From a checkpoint of a small mixture-of-experts model trained on Wikipedia: 14 layers, width 160.
Below are experts of layer 5 (counted from 0) of a mixture-of-experts language model. Rows are named router (the router's row for the expert), gate (a neuron's input weights, with its number), up (a neuron's input weights, with its number) and show model dimensions 0-159. Each number is 128 + 32 x the weight over its row's rms, rounded and kept within 0 to 255. Numbers have three digits each.
After each expert's rows: a language model's description of what the expert responds to. This comes from a sample of Wikipedia text that the model never trained on.

# expert 17
router:136116124095139083123138137141098067094127154163129137172122206168183136120171174144143170147126149125109099133122096145145158134105071138173105082187151100078090130169072179114100104082143113099121210173090117098085161088134132137128136167144135079137128188114189129143110085138135115112160134107123093130124117164118087117141176153104097174159099127124143096133105126134138103178109145094168090090161118166118128148142147194132087053068127147118139165125191178061123063096074082
gate18:133035136120067148077136155151129122107141164122189106160112136090149125117132118085169153148061160119148180074162152124117132141100119143121114118124143164110180183170132127141128050162125151038086176081131113047170091148140120138106110146133102147207124106144099150085068130110143104022163122103141163155109110139130117149155134147088136130096112127092159112171077196185166147152135142114098094132132183132136103120180087131103149117112157108119159095123110161155123139129079122
up18:104106099131105114057116161133117075116116124128164123160110127120103100133113127199130132114147137099135127141125126077164184134097157070061067106098181143087137164112156127165199094086136126127147184127219108097084177146144137089084124129175105116149176141101084161140185122173190152082171174093174129126110129098132117127134112165130116107150114150142103095100120133115068177133168118124132175139143150097147105172061113097135170137126154142097141107075097136224085139165082152
Single capital letters

# expert 21
router:158159134090199113150180129154085093136161139144086128121149120092061112116131167103174152198147107121196124127139187135156119156106137115147121097121123098097094106109088143100177143084158070141121105126072098076071156122185156159108168139099131094103158092139173105099108151096107159094159113141122179120106066106118187091097093120145110115172132152085145111119095163119173075074163202159160195117080117121144144075123139190154135138180108072106093107153140171118136121096137115
gate0:076120047127143144161145124165102133139107098165185086097131148131100109161048142143171104116126138162120164112113163087047091165131128173076121157123074111098075130117139185153098177133117108176137131139145130112107163112202143105145126105070113066136150118158183108115120167119112148153104155089086086193071131117064157096129145115138145158161145062153120166091085108134119147174138128155080144107106170131060135146141205137147164104189073137154148139121156124142126085116139117
up0:137124103143137105125101118111087129078082149136147101119203128110150100159116054144106093115140124099125133088199167161204166155130096164112149096154081130124133113135093100102152126179139100150126095164129133105138165100109129170086103105090160109152133153121188169093181181082102153112186134197163167092113142119133139131097052174138126157077139133159156189151176094082125110103162130178116142145124166168116145116087082145108137144153097075167111047099099076162178110093138165
Asian script bytes

# expert 27
router:150155139074071104093162108169176114134118146174104177110087097094102161119080114119105119070120106161145075124140166115153107184131210185114136156175114151137126137212186114115155085106125148163079119118072088136103154140108148153102094086189172155107154126116081080146144092130082125117090191115154145143120095091166177147118144115102102168167151131119111126113095093151094158125081163108162152117123102145054160151155183130111139171119120100150147170081055131163107143176110109
gate0:108175072028117171093170147162132146175123123120178154064065151121153149125094132101152181100114073166103083176135127102086133137131115105088104156114063096087144082084166152172132118134147100136105136080138097117117121174139122136132150158161078131121101192133152149165057170099101175116119181118141138110101117082159113131120152113101120059124177069119124075150142157142157078116118146098168144130184117090089100174150194160115113111106131105116120169146062162108137130146103099
up0:117108112121138103120148096129088127117112162072170116165093127090109110121129144134104071093086108144081133149134160131137100128084146108146072133159109124134131102111124169078135165157180149149145197115169167163134121122195175115137152133122106107149133085071211112095186100140094206109127096107144144131114084180202157128103131126166133114110153025165110072139124156156208111168149125130191109085126153173089084140130122150078158134089087134135146071149142160153102112172086149
Participles and digits

# expert 31
router:171153183120103116151157194120111150130122105117079161127155163141120107177123198118056175117150092101109109143136114160067114128124153159107162076114030138145063111132102104092162159088175128109097147129109113132129182073138144119165067153112179101141099109106114148153160079140161103123156095113142158112110153088127178117081195164131138127159145129099144104133055166066114148108179146119143090107138166075178166116114116139075167132105120092157162103152156162140100186095075145
gate0:126143169166115096134093109107199110127138171142145132104116230116106089179114142104173132140111097135090082143157134096101133108154190099156146114147155145110127145094130103170106137099127138142087068065093161107090157111162145151146146119126151065086127189147134191148129099158096098120129117165138152126150196143107134105139156121162112138118159128094198096131146101071142130097112119146108183059127171158150179106162117147064107165119177143119089115135146100174085067091150028
up0:077084128155116131126113124148132144153126131181163113156047140144100197093114125111167092185106159150203120153172114162161127189131095090127103151148121141147102072165080111093141161151095122150086115123078193166122172149100147129091145117061121139133093190121085100103106189086128092156152179160141101117136136073133115103147066129092160113173123027138137108080140111126086112083192135084164136183125103104134111091103154162107135134145093102160160170134122137122112148140156167
Closing brackets, name ends

# expert 29
router:153138134144062137106100175154106057142084080153069102179091150152167106181165103104144149110128093099122090166139142086132122135148135140029082117129134102102141118176109129149115178141134129210088104127095128129146105126123198137098113145103115135135148132109160127131146151208105184146183142154104135121135106079137103131114135110139068123097147171139150137052082121134179159115116141109136171093172091082176155160134072165131159107141139093171162072094185151167072089131163133
gate0:129106116124114100158078169122115135069077131143116144108126114163148062179149164114156146109126092098160129062079160135152169150150052127021096098153152098161128109083133158127132107115099131198136193177121155185171127122132064133144139129138157149134145127194163112082140107151089099073100149129111110127150077120175113168109115078212159146108122104124149116130114122087198167156132107132093174166136125099186149121137150145087159091162141107060134121096182129115122098146151135
up0:122083077193166135168133137105115137112074142166115181136149131095144103134168135140120144126111130044097180161102182060091124044098132141116147094115110109140172124088127140160113143111164083164098129109103113143131091110069161117157147158111139098155122180160120130118075138154084128161060121114123086159181109126120153060156116127193152103168087116143135096192142157102144150092140094154176142151125120070124158104167096144127171100215127129114184096103113147122143155098203090
Hyphens, slashes, math symbols

# expert 7
router:204142163134132103082098177165143132054135122131076202134093109124082115130170181150186144100161099118147151194149163142159098089123164155103141124070129134172103124110055127108145184122130154097163136131112102133101154086157161116108107103132205143100137116135073154073162162108175149175126142104133123102132136149093083128113136152082138130134136168132160115139128080038084067132096112118178149097103123094164153100138174064130133174116090076130155118092141144182127144159142088
gate0:098105102127120103114113176132158097040158141140158105110133174157182093152151078098122101098150093166147171181146142183137140097099131088162118133134096116106155160153135143151102113107136147129139162088122172132115158106172099090137177109156108099078202103094122118103094121103123157136085129152121082084126188115125072203130121131082181131176142066115115127150126191123102078177092125165177146171096118124097154164162121134159116168018141056136154133159157116095121082158139137
up0:146101095102140124064132157108119146114134103127151073116155054132122134140136143172145109062170104063225176185141051153125169145118155180106148152109139104122133130145102095126154107129172121148158127119158153069107144074133097134134097133048125178141125065141126137070073185163153133141096120073097141117064087091114108218153124139111137095124171174148079100150113146149144181167116155157130065116099139121125146153143130148146084121102137140112187085127134102131146157144154094
Mid-word verb stems

# expert 20
router:124145090102080120149121160083163112123183125095194159159146195139137176137131068119117175193114154110098121109180158093171161136077140166112157131087124169080161127105139105131128131129137086179051163067118130199124125117126138104147122198155100132104125135100082101071109170096181169131149120084073103119087117128148152153130094158128099087126167179142111133170104077175173126174151149148079136122140129106160091158112071119110151095090088114062160136075123131162113115125158167
gate2:123138121090094102091163116106173121080146158179081187119142115161159128202060114117146123064111112139127098114183176094167162116122158103166114135123152104132132130133152161123134081180192126129149090087141131125117138133159104135108169109169079119149101135107151161105128194080102145144166116144131101149138118130095116119138192100101105123158113072134155160207156175106123147171185094125130097132083133057119127188153086161060099037080114151100147118138127096132140165118117210
up2:113108141181160127179105110132123173100152100110193137167068086121117093122140117091118114130172139098147160119131160139092173193115101062084119152074176109110142136141139141204094098149187056123115101146141129107137165104092102110178147124124152129118215100152173139215149106139123080142125080163096124109096097146150118109155127115138162105125162146107095153071041174153095142132111090203186141149118082128153082140171122111104112121074131102149100151158155133109107155126150083
List and table separators

# expert 22
router:073125125201148116131100137170101089148160111149098163057140122175159157107139175100132132119159174125172133130141128104149115115140113125180124159113165101176117126118092186112093143103160120135152197140126135120127138092156112141101132132104105172045161128101155154143132154164148098120166167091162101138177101161122140101118119089148068169105069145167144143101080117133129059118115157150068141074147087105154070079178040143109112164118074156142113177072115152035138148146110107
gate2:052144096103105074127197110133115138142093126139134165106120156200154130121151128182149098137106227119160137111140123098103140131178157115114211163146129083164146107108110150102098117137082117119177106112086142143121142082149107111116130171187163091090105113095107122101132142111175089100117180173150078160108126143120132139098166100175131023121147127170151164135155157093086126113172116186123169119173120104159105035095094113116055143132095134124158138136142078142127170149123148
up2:134085120138132114141084153151127098081135093140099159109171146078062176121115147157156139078149076067127106111073091163098188124116156141130112140129129143107110191124147114065181154105169126129152124122166139133089165153123200124099096094143116087115111096096107171163130101139202171153160073136128127102171124098156152145151100124080184175100118132069131102139186099173092141113129125137140116162110090141123106191185143095129152138192195132118153111118128110106116019132115076
Word-initial consonant pieces

# expert 28
router:145181176107151134179168109151077113126093149187111139162108128151135140162104147057139168136176128142092159185121160208154094083073123136189138064143120134132144067143068072115141147108148126118120084130067123098111155140146104115159088087148137163077129109126167103069129100118092116149138099123112144110155085129166185103158168100138124094143091120093151086186099057090114081130165158144124176088112136149163121149108163081133140182120134200155143106160125081146110146135126065
gate0:088140138102179107090143158080159101127134142102137073111157174084101159087155139099124196058121105122098152156113127142092109136079166154229110124142056144081180114136078127131107107120145100112071114113119066102165139115127152063104098131105142146173156116120173098126115102129132155120119191054149140122150196171181137062177185087083114123148167118128178090115144154099158173109175114142115182124106121149113110089149121119112104117172154076098102110124131168100101153102104142
up0:139121087158184144092172108097090127142135172141142148103128157132069108126121179102154087107157137144158141118061134183152089057108103120097095083106123137153092121107092168105123092172128114093154112144119164050163157122095087211107092090107134173117121159071127120144118195178186175119142097129135119119126174093126168126135116169124136130139129170095175128128117136190078152046165180153145092171119106143102120073174133096088189091118141141142204150121127092124109139089115143
Mid-name letter pieces

# expert 18
router:161217113102123106115123091165097084104106158172105082143193112135107165167110103118120099137083129139060173161139105157103133067063068116189163077109133101160083120144075110105154139118165098071144073153099122133151125166115186140177139116114085068125145080164138103130084126092127070195092113144107123071132131147136171127111137176138140162148118114095116078150097132123105109081157125110140126106150190145193135180130129147139100178147104156155142102156170161178155098117119089
gate0:064137112135071123145169191138190133152092103133179135059111115091123207138116115094177145142174194137104158136120121063147149119117124096141139136128119175160143137122199077109135110111111126087190080150108094157143098116173133121171161099104123144112122081109161075108096148116080134177104077144124149095170070067100158150073130126097119125163147109175190109120109179121119146140154140113183068128168132148131163094061111128129133142140106128103187063172174117119127115143148162
up0:115086150153119160111098113109082127094132101175150137132119144099141132083136136127125141091166088112139082141148096178117143171131179195149142098141140036130113081106142177084119146170102192126163139084150103114135140098099064117159127094164136134039141160146060160048153118128193123148108163197180099128088162130117143133190158102145154139209168150132114129127105145121149083148188132125084126089083101121109076193133118098139133104154173166114101090147106085134143125105136122
Foreign name syllables

# expert 25
router:144150137137116154101112138168167074130114119123159153157150102080130161096153142151093133075125114121123085153078145119144090150123094098127130182138151143158107159141153176110143089060116083117121163066211098094106157137122139185072103075161115104168144148127139110149089147136124130176146142169129059135142162227133096102138136170093079181116170116120095130108131155116067188114149146125094161112133099066117174145093142194157168137098096094158121117092076176127058091147084106
gate0:053132122174077102143154126186096146135085139105093151167172121160113166104113098146113122122129123105094137170150090137190120173126160144115104197112108181122175188091134116132107096100156115140199120136160148101080113111149125138138090111077112094168058158116185076096127141122116128109103147127087098090139093124106155184163140157137163162137220109121117144096152121112102099137145078164177135134127071128076103062175155158090147129083116177090185113143095151107135055127133092
up0:111119170112065117173174079063098125133088132138177107153156110088189113114190172128110131109083096179106186150152096088134088115177162088104092171193140126079143140105140209158110082168120112165135085134129176108093163128105135136127121127126063124095107186074178115154090127113125129167188122151102108093115119168145118127121088081095122143160123103127077126102146137136189133084097133106129137126145146184156115109129116092138175177142150085094126119150154161107155100148226110
First digit of numbers

# expert 16
router:100145165139098085097132100118098135146120148135156164202172186092089119097142131088139147131107102088093105181177182129185093160169100147173207130185126121157083129129141143158105151088205103089091143098179133112090159119184136133123132172125079113129118148136064065094153092158149106186095140134166106088145135165127145043065148176139175108120119142149070140141153080105131131123145194118148110079140090110120085112116107124073116126067117108120154078123120122148136134125140121
gate2:169104099135126141122100159133213093076093072086113138133149146039108190132119131125104136154091104107148088129105144063119188158123107099163146087100145111116123100133119110102155105130119134168144118116163143156105125132111142141163102184103080241131145112137122133090132141134080147077146125141112119116099102170142138128124155118086122147163144163154162049043143113110199109183114092126105080173163124140092137171138133125158129118129107103172117111081138148120165223076183147
up2:077157120059151105086178178147148161160153116101131121119111107068159123161146132088141124097120086121106114098148133113116086134126132137144103086103182100180155086126111137165189124098178188111165118188151086095098108144201112110166138101106107166142144133121179118170061191148112153079131078131040045135093111174113127111126161159121142118188138159059110086110134185048129118145145120131177118096122104110112097103081134148139144155135128124148154178132134140113088144152150168
Table pipes, model digits

# expert 19
router:120156141100140160122104094123101188113114193142119126168173135174122142163147133091045132147108123151062148159150147152120144124108088127190196109114076169179105047071095090118167130083166104064112142124170082123139162148103115128201120158123145115094091138124134060133134120098093105142134157141105163155188112116179140141124143160113142140204057115116175080190087141110153088130152155131127126118158110094107136114110132067096116173140080154132146075123153134129061099126126116
gate0:112142122153119132096073179125148135162129095153153172175114098163124098096180121082079102128128090123165116105186091148092125072189057113180133129146120170140109088135128052119148152133147107151133174143134160148158085170152138121168135122098128150125138172155131123124114094094129150144115153064146098081090070090110108094132204096171067157158118086058110127121117144153191095109149103176106128080165145161149102077117211102106133155159152159102093098170110124127178103090126179
up0:129134190112157177110112139131177107105122144114136180129130064079071140137121124153068148123079136179091191124124106133090161128155138161150108090150115101167133165135105106100150085119098088118090097091069122166150116206156132104166123169136155110113145222106189124145077112180087119170118122105150133178100084061085124153144153118108157120173159133119132161111121122091119119114151136116185155121154067117113138167157162119138126175113104101138150155158113058082182088133037132
Name and place endings